Below are experts of layer 5 (counted from 0) of a mixture-of-experts language model. Rows are named router (the router's row for the expert), up (a neuron's input weights, with its number) and show model dimensions 0-191. Each number is 500 + 40 x the weight over its row's rms, rounded and kept within 0 to 999. Numbers have three digits each.
After each expert's rows: a language model's description of what the expert responds to. This comes from a sample of Wikipedia text that the model never trained on.

# expert 15
router:497510472473594473490512474495512498465479533480463483488527442494523457575504461461499519456474478525504503528533468429538534358551471489524502495466492483534506446509512444525463454526502472535558535603445414493517474472539555493498457503533458629501442500514506406489506459469438501511402489496500548491500491469530455484480515489483477539506407509464491532439501474536570484468505466555560521513507518430489512434505365473507571471511491531492524542520478483493514493556489426459511475506511500478547505519517518517513511479502488485536500491466540488506490471490546495548
up1:504438468521505466587400587502504521519505501406528481466486492475443504509475483458437526521519528555516525555407448478588458458473557475502488445469501538515463512556505478554525453577527497477518507536396506532530489533586528529527524550509485570462459499469522477516454484509544499546517491546494428495542553518525535514567545502526495469478540471542538479561531545448464492508492527507508508514503452548478515444441514510441519508524536509498448499560517545465579485487456481497546549492460517531470513488548494441492447513571471471497512467457499555444559498430479489555
up2:468509544538512427458542478507547539484491536462543478551459563506448478507530532503527565561498563566481476541540468504568468497463458491494472534479501524535483478489502491484541505490525449523515444546520512449473479461517504598460507447402475531457523557506512472558508575523484504492475494473420550502486516564552507498573479462523473561585481535487505514535552492392432506566474475598536487453503466500530503490524541485478453588464473468518537488464517521516503503554449516486535489474487445537482527501499539457534443552452418471498533550504473538524523469555525492496
Description: Commas, and, of, to, for, with, because, including, despite, joining clauses and phrases in running prose.

# expert 24
router:510546487488492480482545520520527472455508526514487451483526459499485487556465411458519473458459493451482440479570468436490512459582485515519471529440507500477468427496494507511599425520490478497574571582469409510513584436475519431487431522496495482540421444522495463481469491471426579525472480483568495487483441412532459474502485489474449467482435513410541475471510531522526522504457484578570528529504412467475434456501472456457508469493481554489518489490462489529481460540481443429512445491479586481590558492479473474526536527495565438580502577461573399506500495514491568502
up0:479497535485559453563422503519487474439521471504417486552419413517587578447520591496489488553496472576547506475431515478499462463516522511517500499526521546487561528511529559427530480484473474555402525426577534505447440554469550550501514481455463497504513541520571567562543500528497482450467550513497516550449455489417509450567548538545540525570456540462534489564471477448486463502486512502466509434473489506432562568467531524528518506538503581546484507511528559492454524501567449485522512482516458500460520487479450529446452500481533548479472542526519499527476500402514518513
up1:512517507516474514618501477520500495491405517462578450546518468486501549504532501512504472556498570526523576544427514504529517417501610521457481506497526428479479491525486499521445490534495462393440478433512494480507587475525478563495519440554498579537464489497434562490563530566497444482512539430486457572485547565366466488515569571501502488519492496556537558521448516448464478462469513538477440418486500510485502497474497494526499453507544517496467494512473451506506482431480487555541471495520490543494520500528600548478520511500405521422510511457458489502498537496549525483
Description: Spaces, pipes and headings at table or list starts, taxonomy labels like Genus and Species, and some sentence-final nouns.

# expert 8
router:507488464495505480475540499513517495462487463521506480456512478521492497613487383526529470495497478531454426501587488520533489465570494558518481532433531523468480463490509479497513450494507473514523536539436436522515540444486564437488462561503493498509461456499481479461495492488458562490448505498598520504476503460531463488525473489486452506456477546412457473465521609449528478521478472537521524523499427432474447493515492457461500481464467578483535512466437466502473536516493482520515478499516574473657536481472510444525484565512550422523438505494539388535506475501528534492
up22:467567547477482551494494507446485541450393485535531526454399524514506486515526500435522525484481467454480487472494502486488471509443503527471490439471507554517488536470514500495483518481500421492495549446458546452519528501535502536503589509489483524469506531521529550519542543452538473522479497435509451533464531539527497532482503536560536549534534434532496441546482508503456510525465421578536522502570438469512569496481578466573477519543515494476490501483479597452468546470488562503479553566472474572485585585435554497474533534516443542481530530496516508497413500466534485530
up23:467489478488589562558496601430492444575527497511505518502548440514463550602486515477527545467494501475497559458496504528459451528507504456503447456494479460609562586484413523451514490494510512469560507494465521452523494524551523487564479584476466521501494533439492522490442525555513506483542507498522530522517529519569497573513544458525521496499509569547469461533443460501488508497495463469407474548515423418447512529453550488605480494505559505458533479458523557525468516426480489508517536491440473480453513446463544490558534469572494503429515434449508510450509492505482497486
Description: Prepositions opening a place or time phrase, such as in, of, on, at, during, along, plus was/is and opening parentheses.

# expert 23
router:510530476486488481487522510519525472459516517511483449478531466500481480562466408452514477463454501454476434485575468446481513455590480525512471524436505494472465435505494501511603424517494479503569568583466419516516567440488521432490426526482499486525427444518493465487481486469419580527475488486579496483472435408522466470506491489471440461494423516409532468464518531519531529502458478573559532516497421457479436454497473452463512464495481556489517492495456490528478450553480430433509441490472567473591569492483472478529540522496570441574498579453566412502497492523490584501
up0:445526554526497487476447508540481565566503530494421524496466488535547500511572492512508445544543478495491550518554466531482534496517498590497555464534484548520468478494558512497489523506505549542518497517461538481448463490517545512548521401486482474476570419534547525503483485496500519532552529438505497481446508537347499491522536552470518494506546443476562610555445512452464488468505548560541501440565449513575529636541611550472436483559479471429444532469558532474467584455479549575535534500448452558505471500533502469518476511521513482483539494452465505490495456508538477488
up1:479371476472524571518527562484452536490544398429528486502525526444534488554431473492515464471448483528607555463457545491490493452529543557509465437443524459494523557556490531514504481544559459453526552500555501475598477610510546430510527454452489554492535463499505491562544483548524487493542478586505529515491532546451472490494575591541510498478487502480530579552530530484435481453508476509526468477492487509502445573514509532472535487556506591505481491486515486474516556522461492495457532477433549494543436535502498547571492418523473449463497486494511517468520486474474541496
Description: Column-separating pipes in sports and results tables, colons after titles or year ranges, and words like United, South.

# expert 30
router:508548481496482472489526508523546474449514517514490473484526471474470495606469398434520478463444506458491453473573477429461517482581483510514481523448506492492479414473497505507594424520487481505565576592466430518513560438463528439471424502493513412514413438520505449477472493474423570523447488486563477493487461395521487477506481482471413462515415505430541475501532556495523526517458484567565518526521435456489441471500465463441492478475479555503531493496497498532478453538472455432500453478477564469568557501478492488518563499491570447550505576433577403506486487515482560505
up1:479480450517483516553487539520499487463514513480506488582544457492497483540473577492481501485533550556517555481416499471527482449526529490458493488470425493471492521464499505566482496547483495434508506536454497489502543517521492486464492517455532541507492504545500478438526491531497479513424504516413457513522498566528496502507539525463452554522489457577534467623594490426497513476472468473554446445510473560476544529446540541495464492488584553471492528485436524529579505501470500532557552486443456581537483561547503429503487474579469458519603460512520512505487518444455450485
up2:519530544513453447511482468538493506489484492471520445505480552391434501514486502471482502517496567575473519463531507519468466563478409477557517455432477515509459539435512456499538470528468529521492492486494474398462435493577403563547550492530483490493501516475476490479514566473527465439498516496498500522495454511529550412466560464526484500569489478541527537496525472465461562544520496525500553466541522499502450565534535405523480506494475541532498564486510506468439492571431531529461471482561464518486550488554447507605569593476484529508449456443528509496448558448473479506
Description: Digits and pipes inside numeric table cells and figures like 30–35 g, 15.7%, $52,673.

# expert 11
router:504548478492483477487541513515528473451511520520483454479533460496483478553467410451507472465445501446478433483563473444493511455586485517515479533437505495477473432492493508513594421521490478507571561585457417511515580436481516425489424520487498483532422452525496474480482484470419581528468483489570503484479458409530449466504486493471456469494430508408533473470522530518532520504461488580558533525497419459474443454503479463453509474488481543486522490492450493531489452542477441435518452486472579473588582496479471474521538520490573438585489568462577407506503487524486580500
up0:420553518478513476542503457505495534492505483483502502550503481516497453568600496530488497585516502492483515434549561458437428501495480506488543505496534491492546566532474527457496493506487520478502496504496481509517514559511518530556487460493455402464540477419481541449580529485539449431458499494485488524487478523472468551538512532495430483463552517502522537503508525503487474545621526477394515481584484536515495537501581587566470521525573484476444503572490488461509481517534460525446558452528399659455541482517469538462423442490516524504465532516549488460532475467486407472
up1:512464520530489519529509445512471459495533473463498534448495514414527504448523526500487466474537467526564515432497502493588520467535468511493464512451473452506508482504479447532475513506480521498562462521518492506462464502487497493535483509486435543505489466596515503531497483504508546458480455555435398533509538555496484498501512559512477446513535536544511506518550569535492537426494538527511470476496415500541453507519467465518547499539477499483480560527491428482587450483510582467447549513535492491465476538535531556458510481566474450486494476476505476519569566575481594450
Description: Opening quotes, the space before a day number in dates like April 27, and civic nouns such as President, community, village, Mayor.

# expert 26
router:506539483483492481486549512512530474454501522516485449479533462503476489557467406442509474464459485452480443482556469443479512447590481517519474526447509504475467434492493497514597419519483480506562567585455411508514572437479509421485431522481500479529426446512487467485474493468426585523465484490569507484473444413525459473503487490467449455491437516407535471473527528526528525507463488581554528526487412458481441454497474464470514464490482551490524493495458496530484454544474442428518449494470588476584561495478467476523543521489565435582494582457586407509500487519487581493
up0:442603507522545490579488472505504595516453547565521530505413480527479617391510479572524538506545436550570531512549482507481504529481441523425549450514450491532518447551484544568510519497460486425460475495470499461454465507573549512522480509451485468435518492503485549571578499472500508465509566509502565571503477513374490522482461551489476492439522507534474537489534552469463427491550547532504486488496537531521539535500494511506479522510525511494505500549491484458500484515430494471506557432495412560503500497615519486472473467528478480506470426487468499461557581505436470529
up1:423484525501458501608491526478476482518531488466551469523521517473402559482456432449517461539557499499548550462432586449474506506527560499506489439522512415536536520520492463507415524497516477517458474514496586510464499569528514425588551476538500544539481536520488455495496479586541539493507497536487461493480566564408525541491546503473532517588515470488500528534521542520430506484537491490477469516507515562502550552459457486597485514494558536433415504467438454576510511547522446542472566562478508530502526467532489626506457523503529465566510461471558487559470470516432519499
Description: Parts of place and organization names after in or from, such as French, Venetian, Fair-mont, County, Hall, Airport, Billboard.

# expert 31
router:537534479461549476477511535542498476471539380541485496488503508440506488497492524515497475493496495459491538472481482492651583536485465529519466506499447549504477489436446504503476490516479469526505456477435547470514521545475501509487499525627540533507505465530454523482454465477491451524513490465480434478478503520526475499535493456487531503576502520523418485457489591511535550527507452503500531525451528496488507483523515520593390488488488514477527462427512452527477537506488539462515490423466460483477533444451441504509510505459492480422591442542409572520586480528570514594
up1:449407507486476542596454501554490464514535500460524505514511411422452448519504454480437448499528498522509552457418504594563515495517485471477466503551491440537466586451507431587494491519475468453514447555506474544583484556545526495491525512467501507447493527595538477478521479472488521545485502532457447526530513593484529534524571544487518489516508431507463504559543527516478487475527547514549477445534474532487538484419523521556492481526526599500524538512444440486454488516459494465530534390508563583429444484554525476532476465586500512499523446519522545477509556471496560501
up2:486534529472486433535534518519480564517472482517522459529429416480458399520516531561479561529513490594495552403480493511576510580540480426419508488492492552552491500498513523496509512441535469545515544516494486448455563480520505572471563481462472475463617575493496488545495526490497445432514520576429524527507563519488529519558499556538505519508483505513468495500502475426383467504543519539449486487566520524472517479510538491498502540483481558463543549467560448534497472569444520513559486512521523478482470529444460510564521579469422521495434543497493475482495475457501536476
Description: Sentence-final periods before new sections, == heading marks, table row pipes, list dashes and the slash in coordinates.

# expert 1
router:497550504490467482511535512497510473430515560496471459481532486469466476512503437536517446467431492515478473476556480446435485428611500499513489508488497497481476438484488475520552420510480482497531518556480464501515544444499510467515410523439486449517485500486469493508468490499427538514481477494576472477476417421513442472497445489463459494442364483429511488441483523505534505509478498556622529518493440441480402459515475473488524493506462555488521476496426479514467428501476485424488473497450573477523525472485488510526578517511510439634512536459604441493520505526519557499
up1:497442496543447527555519535505507522457605487484508437521425497409387444515528495475540450502536524585523508416415548514539491401509615524480420504494510471530465534510435443594453497534498472423467460569506512467536508519538465534465547505479479503420503493501486494493502503493502537525503529511483475503559544502525505513517533544491474482490505483573495488556517554462468521501535507525575427458521455529510519483499477495517492514530515530503480509452436496514507466493484515495497473444469472595435521529595477604475499450499436492572515447522476468438563557466486520515
up2:528551503549469436498522477485408550418460461517591477471441489479456504488502476562493523519557482547482536500492548530531503468477499537533528435465531487573542510541423495526486475468524467548538474464507444450488486512489561559529515518474522573464582511487489420614528530514540469451490530572474508442510530525471472478532588481522468527491534518526486487545506545468445517508470485497453558446545474544484509426498542528478459444496441542535541530486419467482510498531520545520524496504571453556488466534442468486548564585473461496451510534508495540562532590469547508495
Description: Articles and quantity words opening a noun phrase, such as a, an, first, several, new, plus ordinal suffixes like 1st, 75th.

# expert 0
router:508541480488490476490534507517527467459509514517479455486525457495482485557465409450517475462464501444478433484565472441477508455581478517518480529437506498475468435495493504507595420522487483510567569583467420515516582438478521431484433524485508477534413440515488474486472490479418587526465485493567499486481444414519457470509488488468440463489422517409536468461520531524529522505460484582564534523502424458479434454501473467452512476487482554488522492486453490524486458550475441431510447491473574474591573491484488479530535514492564438581493571463578406513502489516487577495
up22:478456490497460509520480497508489487511496477557512447562467484460477474499463496476487559476547516495528523485419494480487489513448480471469481475504543547479580460455470461490369596415475492503529512475487546480496469561540504474568630457507529487488579552549611520534471541513527491485493497504489526520495549563437507532509506506557536584453528426500548550503503474461481514463496445426477539526476484521515541543469541515444449584546484474535535465491516510488489556474466512595530569578468502480427495600486509558465486524512522502518521547538451523504519538434548564497
up23:518460483539541531492471481433511553473512474515502540559503474491510538500600536588534507530534492458519489544560520466503503510438498470507472477537471497580479585539498497524523510470496493502530532483537511481517536530518444490561498525589558524560506479452516475605489532533541562457475470594482571511477501484472489565502496474522547505455537577552562564523420430534472467505546468495444467434463466477494478605531593503535531467447474430520540481459595486468505432413572468492442539475519492495449467440453498517531507500490493525514492470503489521454497499505484501568
Description: Pipe separators between table cells in results and election tables, plus sentence-start pronouns like He and she and nouns such as club, court.

# expert 14
router:511545473488495479485532518507527480451521523517480451479524468496477486556472415456512477469454495455482431497575474439492511453574490512518477525436509501470468433498502502511608427526483470506568577584471420499514584444482521425483433526484509484535416449522490465489478497471424586519467488482570491485480436413518461471512484489480438471496435511415526476467513520523529533504460493579550527523497434446478431454500479460456500470492480557488526486494456489528483446541484438424518457492480578472590573494475452474520529519498564430592500573469572417507492496517481582497
up0:443501449493530511491483492529456525496507492519494498496496521533518530495465540467502465509481512437502527512529456422574488488515522477497523494526464548539508484453550471553494575488449506483470529461535496462508492533484496504613482533457418511502600489443502479513589490568520561478470580471488454526543531519522471539533589510560494414545525543474488509495468535513506520501504418512491529448544480528532614544496485582553570477525499503489464517492572516494493503558544501518475540442574487566407570499522528550410444528473397515474564554498506477551551473509503477494
up1:450518493489552549515484466539514472491473495498510470486482546392484443461555490428476512532559504494478508506503467450498485388475572530435422526505506468477532564511480467524459527543508533463557454485544463525444507525533495452483539480481549536492547440557529485493513542396518465489508592530502523580507560539433533586481566533546460455521496502496542510499517416473509537496504605480525464460499537553513481478469553516524506519354497518549534569484493465514474491466486491490506470512483501547504514492501516523486503499508513506474518470503522550435546474435523520517
Description: Mid-word pieces of non-English names like Ko-hno, Art-uro, Singh, -sk, -ik, plus month names after born.

# expert 9
router:507547466487494476493533507515520467469507522509491457478535469497484482564469408461519477462465495446477445486571470445486506450587485515526474526427508490477466428497492511506595423521488476507570567584471413505515577431476515437483430522503497495529415434516501468484473493476429581526475488482566507484474431410532455470502489492468441458487435511410530480464527524520540520502467483577572532520494412457480430455499471449463505471487480541489518490495438490531490463541474425429515454485475576476584561497487466478528543519488563426583495574454577408513499494517485579497
up1:470485463509546534549504512513473509490472477480490472508511584416466464489544490482496562482529491498492472427497546495489413413529531500462493510543437491566466590514493494530485495521531531507490473522492462507491516471504513532482550532460643517472436550535509522511489498506478487438521524548473427550533526505478469576499480520542501510550581454511575509458520494492445539495510493532516513470532493456438570551438516526529433461478534553548477456528429488509464583519488492483471486455564465537524481451504484475494433471487491485544505426458507515411531517402565521519
up2:505464491479462470497479516480436546591493515519512457536507519493426557429547493444479573516521453574476487512457494483516431431513548487375562491525500408536495465556542595492511513501496494510552462506499494496513522506516487558540565479502483497428552491567549466505612446523483466506492454545478514553507495485515497491418507550542483429534547537515442535586492520408389457539526578579475545451560531571482476531508550469572566559475447537469473482477522525537542408505511469534458414477633507449501484535479509488513473520492469451527460520488451490536507569483526461456
Description: Paragraph and line breaks, en dashes in year ranges like 1936–1937, and word-initial pieces after breaks such as B, City.

# expert 27
router:509539495489494475486540509519531470470512519518475448488525460499483480565464413461511479465459494442474443482571468437487515456597489520524474529437508496475467442495498519513594426514493480503566571587473409503511579437479524428477439523488484492536418448515493466483474495469420580524470482492571499481484450409524463470502483490465435473478436516408534478470515531516531525509452485572569528520497407459479425451499471461460519473491485560483521484495461493530487457535476436435511456488474583478590560492482477484528515516485562433578489580456580402507497493520489569502
up1:486522478520476433580450418467501555548559505550498555569625521468491455528570500465535465449516493552549521492464523503516482501462579488472456453525435485559478529453454491497496530488542620502500479545539629536528546456508517446514553525492441551491546533524525487548513537566504497478513514534438466500476499421534555536500466595513446461461463516539530540457499528450496480538494530481421451500499457596497556548444583431450444501572572516492479480481567407503518499484520470465554512464414552545518503548543515494480449465471464485464491488501484506508511533477449513472
up2:508533547481486466491437500537405528485454475444593532541439548491479507444528541547463522510497506503451536461476490539467490484548496493518510501479473465499434483439439478481474462520517530563518516523545500520494489543508490607463541493544518514448519499387518469511546470521570491509502479480499518499499487559508505584505567499545530517535528508573503459487502515436451517461544447518448493480530511491454530529546548508544561506521512398584465529476520421501591517522549526425449550587529609569465474438557566503482469484444512446509420508477507388579434542459451524441
Description: Final pieces completing nouns, such as rabbit, members, Wayback, commodities, and sentence-opening pronouns like It, They, She.

# expert 20
router:508537467486502478485528511522531472452512518513480461487528464504476485570471413465516477466456493444478430477571470449488509456590488514517474523437507494477464433502489505507598423520490480503574560583482416504522581440481521429488430526491500488542419431518497471485475490475423583523467483479574500489481450418523459471513484490470441449491426507411534473465514522526525527505458489574557531520496426461480429462510475450463515477492477549485527491498459493524494445542474442432511441488474573478591559499484474475524533519493559421577494571460578410509499490519493573499
up0:423485527489512503473424453447465513497467485524539537457417512537545575531489576465631482539526490485468488526530507543452421478501491426424509489587502472428455522483519517544463474544500415515498490509490515539566550494515506457540485483526488537412530557583477524558550496556509499472476436514465536484517446494446545527541534512552497515433478537493468512512477463515519479510528528454407511443517532498550477519556531503441446476554522421495515527490541492474483515504514461499476524446553433518518493496502495552512518492498549514478491485462536487557497496431476500441
up1:504430435516495546557498557482402452492527504463464487548480440499536501517524472527506499506505501529466519470428505458564560430501567507470495443530477492500498505541542521559544435542522552429436475520481491442524511558476529478519465458528504502521487479553462432496565521451518546511467486513434472505526556485505494513544465517461459502552455521521539543519522448520432464526524506487524459459512487482466519491438482490484539488536512533495464516580477531514510498538482611482563495486572511578485530553524518551488537494559488511491465511504483530490524494498534513518
Description: Row-ending pipes, digits in tables, and pieces of names and places such as West Virginia, Rep-orter, Group, Chow-dhury.

# expert 3
router:512548485487485476487551511513530467454512519512483445479534454500477485552468411451511471462456499452482443482567469441502518445586490527518479524445504489473464435496498496506592427518489483505569558588449419510521575436479512416483436518486502476534416437520491465481470485472426585523460481489577494489474439407529451475500483492469441457485435515415540468478513540524527524501455494578555537528495426453476448455502461461457509463485479554483525494493450492534484454545479444424506448494472572473593558491482464481528535524490560439583495579468577399507498489521493572482
up0:451476489470492524527525437459523546517520468507484488470462505523500489513519564479479553580522531500511502492540530524455490418503496495475560529530441529495479477539536516476498518536529518562523531452524488458504497495512461526501486353487442512437524487514497554519540481559542535517517481450498481526436502509348493528585521479578453505496569583511488503508487528546455503489484521502531472501497501571495538532549563543466469577477571524551490527527532523451520533482475518463470505487482453522492530496552462527440503491448472520489474522493491497539482476434366565472
up1:443394449509494564535532510438434514468510475404460543535495516534496502501481505462386460487519512513505552434479533492518483489591506538510472435467449514538489527469488515516441496512513533528479468445469453455458505538548505514496574480500492565522504408490502454473471531557550460481482522553510482488542520533495513585528463600525432527514467478528519503528500522460491517516531529528501432454505425542489539572469572512540470514500527529505495564467482517464474494492504505502495506548511516548462514514507559560511484507550466466536461517512483563457538523507475547534
Description: Line breaks ending table rows and list items, plus capitalized word-initial pieces in names and titles, such as V, Joe, International.

# expert 29
router:501531536476505501475453495518517527488490453528522457519497488556512471516454446457513512463495491358456412480544480445465506483566487520526512552491503487487501465487491489471565448518482544515545580542415389549488580511469516475477426507442518389518465455515511460474477448465432531500566479510534489482492505453525599460499479497498437462507452497442495463549508573497518503501498472516508488501513446524467455446497476410463493483500527599448522499534500494509521427504497394429523465503446568487536587470453457448542515520489567487582498496480553382481488472494488532494
up23:485416459503522537441470519478513465467543423514481502608511491453508464465525517399506468479536445480527498410539507437465433513537533503451512519449537532583549522519403519536398466509506531517506493424466531511451521546548498516522565544532474544525569446499535535485519504473511536485524500601517509523533485494576501606519499499558555427533466533515486547518458475462552569490564456407505500552498503493521467531453500462543470427515504478448496504476531515488487462409473455493496538524446529521484446461540476549515560486608505481487563494484488498495462509447463488517
up24:563522589461474594541589492488499480574499450568502537503521518552518528430581584512511513545526470498488482491482528469454444525524456486549560448562461546493489491577518636460535491519521487531559481443484482516509485536549501551502510449547518497550518489425560444453509509543512459473536508511506418564583456473472490467528528497467481517511561480497540530429529484499534548560482470425519539440561529468531450493486505581545475467460505558537523538480498499479430428504590484525472488511438492511510523424483447465511490563528493527491498495495541423495531507505538565510
Description: Articles and possessive determiners before nouns: the, The, his, its, their, this, 's, often after of or in.

# expert 10
router:508550484488489476487530518515526473461513521507484456481531463498474485565467409448520483465454495459476429481560474451484517443591487519515474530431513485477470439494497508510606430523479481514559571583471411505515580443482528429479429522495495484537423430513499464488476488477424581523458487484560497482482450412531460472508482492472450470497434508415530470474513525519532529502459487579572530522503405472472433455507469462467523465483484550491521492494456494526482453549483439433516453496474577476585552489481482483530532518488566437589490579462573398509507492519478571497
up1:489470432551442475554427510489482484509494544492572413596549524494505499536562512471457477467566486506518539490389463432497592403539445489495478514441521417500526587465515448464518454568547451478442507519543468517520460530472520503476499453521531533527565419480479414502544458493560498568543539541398456551495516558503492463509559550542505569548434473537547516549430490413468515470539465407502392468513496513484551483460509540493568582518593480565482565533514464501501534516485501483457539511523499583439523488517488584534469477553495555493527494531458494530508523531520541457
up2:514544538481496489558405488584423509493473514533554457557511510549447452437486556451503496518516556492489448420477499546549565540483519499455454568525496481551505548521499475532479531473504479503528401467479527464451442473472532476443513488424441491442515479491513457556515470502522446505508532524463476535595499531392547487484582478557486487509452559537513508421491498415341516500554495476400448472474523477525549505510455487461455536504504469472550497492511481414494515532525545535538447503571451497468474460510491479532561560545464451521405468542523507522425466438469537485
Description: Bare space tokens standing before a number in prose or table cells, as in out of 20, in 1145, empty table cells.

# expert 4
router:511544482487491480487536507511526477458512515510485456482524463500487485561467419456511475472456493452485439487568475452492502458585486519518476526436513497475465433500500500509593422517486482506572559582476416511518585442482511423483434518479497489538422449521488466488478494469423580529455482491566497484472438408526448472509489490472428461482431511412529471475513525517529520500456487593557529523503428468476432452497474463462507468487482564488518486494455499532486466540477438424514448496480583479585569495482469476523535519491567431582498572460570410513499492515491573512
up0:444538468438456487474466382493448563497477578493480545505504483523466567480559558506498539481538522550420532554472533475486486521532493449495553429512487461552511500519480475466525458509531501514453506507528507519454491516553513541543466486513504469540603508515571533518557613474510510533497563548541510471550494481430497502484528597493615515527564501509521493525459525503502473418577561503439501475472453467500605561466515526500516499571492551473465451513441516476492567535481457525457499485496435601483525535595483579535468509484503497554537562450423436526441481497519514506
up1:500501356520444487550492496533485488475565526496561484498513474474503474503480513543455473439571509554456643485539521410446469417475515501433535478466469448491485530433481508554439486549460581391454518472513500480529475499509518509470543509526438529482514490527509490477517554463509451483535497535444446544434537471470448524510502535562459531505517480558513572527488438479436457470555465523396456513479480536509514523528501492492505531524499561479531407507467473542501505544484452517551475520510458569491530566547491515514541441508421519541492467531533509537464535479528511435
Description: Word pieces and second words inside proper names and nouns, often after New, High, South, as in Zealand, School, Straw-berry, Lorenz-oni.

# expert 19
router:509547487492497473491531506515537476461513509516481453484527458501484484569461408445516476467461493436475436479562466435478512451589481522520476529432501499477463428496504516510592432522490479501574561579472413507513578440485521430491439520484488484534424446515499464486473487468422580526460484484572505486480440408521461475500484485473441460485433514413535473472508535514534525506460485574567525524490435464474432453504472454466512471486475552485521493490460497526489460544478448426511454485470590471585565493482467476525528518488564424579497571464590406514499492515483575496
up0:530542465511553485545482462547469561517526513540483521473511504482530515464578528486540503545512466542472523557551488438456498483449472476465517451450494526450485516484531538433509505502487499519492449426506524476473429489510571605563476468479515478487599487515541527551560497490527541499507612503523487511486486585429474546588504574537519520459555502512465521502464570491513504530510568480409536418506518493518519580490465525527563487514457498461522503553479503457454507470513582549500517483532461505513415498560496590504519481458436496457510460482453532501522474431516508533
up1:494511497489496533509526513517480548505481471419486482553454492460431503543562503534403529533511507523456511528409615508571477443517553537516510386535470470607475560507467479515524520524468590462485404534450474505437503558456503525505550519481503509532461473581536499566466524523485456524535471534466528536561526588529486500502522486500474592549537515590498558552529515479489513466496532467509490479568465570544508607456507463545454459478556479508502494496480472422578489484504517506451523500493510528542515485556537542490425509489428497504522487475522532434526514486476496522
Description: Scattered pieces such as of in under the age of 18, hyphen compounds like non-native and second-term, and list dashes before Born.

# expert 16
router:497543483490476479491536501523544467418496529519471491480500475490474487564476400497522462445455490440477417455569478443466498452553499511509478527412502485472478443511497465484580429517494477516588595576491416515512534463471564406486416529512544530544429439542493450500480492490437583515473487482574490485483388455522505469521468492472438441505469494411547473527523508512524509500469440599566539513498379497487443479507493538457501487492463600501531508488441508526481464575478454430511427490473547483582571485510475474535483525494513445531503575454590407519477484526501555506
up0:432518444459507600490503464485435569522558503516437550501484480541429532475610577481503486537517509470447537523541457490536516525509486452487477472505536474466480531502493512501481469461466467512499586551460480512552465512519525514510437544432468503527523520478453553491529499487506556510479480535541499491488493531498546479548509488432509471539471522426512458593467471499565514473477455474479499472557484485478574534458494536508538446530475530519511550487506517506511514466480501486519476513517488544472574482529556495524473526497497529457514497525571519481481464501453482540
up1:467510484522478505572509473540506485493530501492499507527466407443454452544545452450473412479606554550527535464369462533525468382507563463440490499503469540513493569505459423589522502548464546506559493470498457533542538539572510462493533498446501561491471512512471481573460426540496555503524484525464470567489514546522473488536572533522455462573460504541516509539507522486455522515508481471491426443481412530475480534464525544505512492519481496527470545520467548505483459502470533499516469486515522478542455475507523494503492524593473479486562475498568514480506511515364498517
Description: Last two digits of years after 19 or 20, such as 2012 and 2022, and time nouns like years, century, season.

# expert 13
router:511494496491455486516534512504522481439512487492490472491509471487467486558470411458510461474481493475490440483593498437476483450578497508504494505467519487482464427494484494501594446507490492479566555596510428484511587450475477419501415514504509503525399416474490496486488503483420556523462485485520481492490500405522414475500501489464438455511448490428541478486524537514515515509446493542545533518494428441481458468512461473441526461469486611492507494504497497519494407551474416461517460478473563480597571499488452466513542506492519457570490593419587409511471488504463541488
up1:478435503557503522567533453345479493489546483429526440552520524450468524497499501492520485424568513500481544509369486507500469377526543497468465480467470497547561500477460440522465550565469494465485523474517448495483483526473449450515536515506499509481419435586506436517483499553474471536480476494485427500508482578608504480466636488476511497515513488505524514507509520420451478469475471430481512402568437532526556487438527492485455542509505520514541475460504561429559483507506496474545497447453570477483523524521506407587464421547519417450539448449543581449555502509419443451
up2:519526533472416437553521511520420598529476460425481492481435487489483504446529571514457550518517512545416540500468581467502461478496499419486495531512465458588473525503504555480467506485533504513454464450510471456477531569506507530442504510446488602473525544454506523536475544520550522443469586461526516518531474471551462532454583526526522515519522482553490504441532483505498539548531503536471462515484463512453536457507611427504487507469465512545539510452473446479490434545532497490488530490575485584494491501432487509547533523473421505445480541472494480565565508441447475428
Description: Periods after initials or abbreviations like Inc., closing brackets and quotes, and ). after a citation year in reference lists.

# expert 18
router:524555431497539490489552528531519478454513556520499476479537482448507490524494436471519465490474501452480443489550496411453486499606476504525467525444493541490479414502480498541546430513514498512547562581454462541525621470494504464483455532470496457564383411442497485481489502466466681532472531497533513479479506440526458470507485491493410454536458543438538471483469488492506483520461482583523504518498459483483435478501550490475559497476483564514499457465457521528519463543462490382495471508496519466545498503509456470512484547520529460612485661548585455511513489519419534509
up1:517484465507457463575523523531474498500547474510494439504490454432481493509520478511494493524530499532480502512419494528601520385540519518418438475499477459533469541475433510582510514567476533499500500546475435508531446557481490476453457542498558544547514501521410426482561483488546534515597513503467490528486527579477502476568551550532459514516536487549500484534478546513464502503528488499482398426484465473493520495474550538565553492523500577466456502534436477517552445526436526523513488475504512513494499501519555496510519561530416445530526493451524488474527520441473552470
up2:477546493486525451511466522529436547463522489514549502519472485472446504474569553510487526529482510539487502481488540506496471559525461473496468495516465507559492518504468463501557530526513484567441498470538444462447512512522420585458534502498523553552502506521531411543466519475512523472521559566483463513450464443499418500503496539517449518565506543424487504511499422420437509497513463534472465434549474496499475440508547455538530450503450519592516529377504469453426504586471563522505503475538457473489490523540446493494552596437515486462383531508488543569519570452466535458
Description: Digit tokens beginning years and quantities, such as 20 in 2023 or 19 in 1980s, and numbers in tables.

# expert 21
router:500516488499530508475531490512508500431527479513484436493536458587524473518502468484527511449491486522498497469553475485563474541504506453505549501448468554494491460475495522489494454521472510496570630540565417502524465533449491371478497522488443467505465456507488426513506514524479581533488460498558461493516462425505533470504478510493430453493418506403566501507511574486501497493453467557527526504472510465514378498526494379481438446471482532504480515495441517506458523507493408435481443516511536482473607518554514515519583532456517492482492576464484413535489481535559602470
up0:490502484461572501499421483490494558475540457464444439524496398571495501493565516548509516500532488421470572443541427485480509471517524552503545545484470556486457479480555543487535514510502499508445561544523521490537473585547528487453498519502464469466541515497572522529484508505542548485416504495544500581491519502533513525534502515469545443500485453475493564507484529467449470445498538523467537493462471513480554549466552503468506441482471464529481523442534514469480533492518433483447499531568485498476497454492459532439486511461481502465500605499507490554490439438413473484
up1:495400427495496493534452508466414482532503457479530490527520493470461489566497465483567450518568503542498539468412477442502520483443540525463506427516477518456483535512526414538473476510482508459537519522524486466517459579424488491530549565510518542404540517606518513501470490540470554504499501519455457529511495556566554563594535508498516597543532530489492542452541513561481524519503450505493415441514447515504514517469526494478475495490599535470524485527505493511544509452483507455502528492471517556532491509561423477585494439576494515459524492466515484472444529465499477440
Description: Verbs and auxiliaries after a subject or was/to, such as had, made, began, joined, describing, known.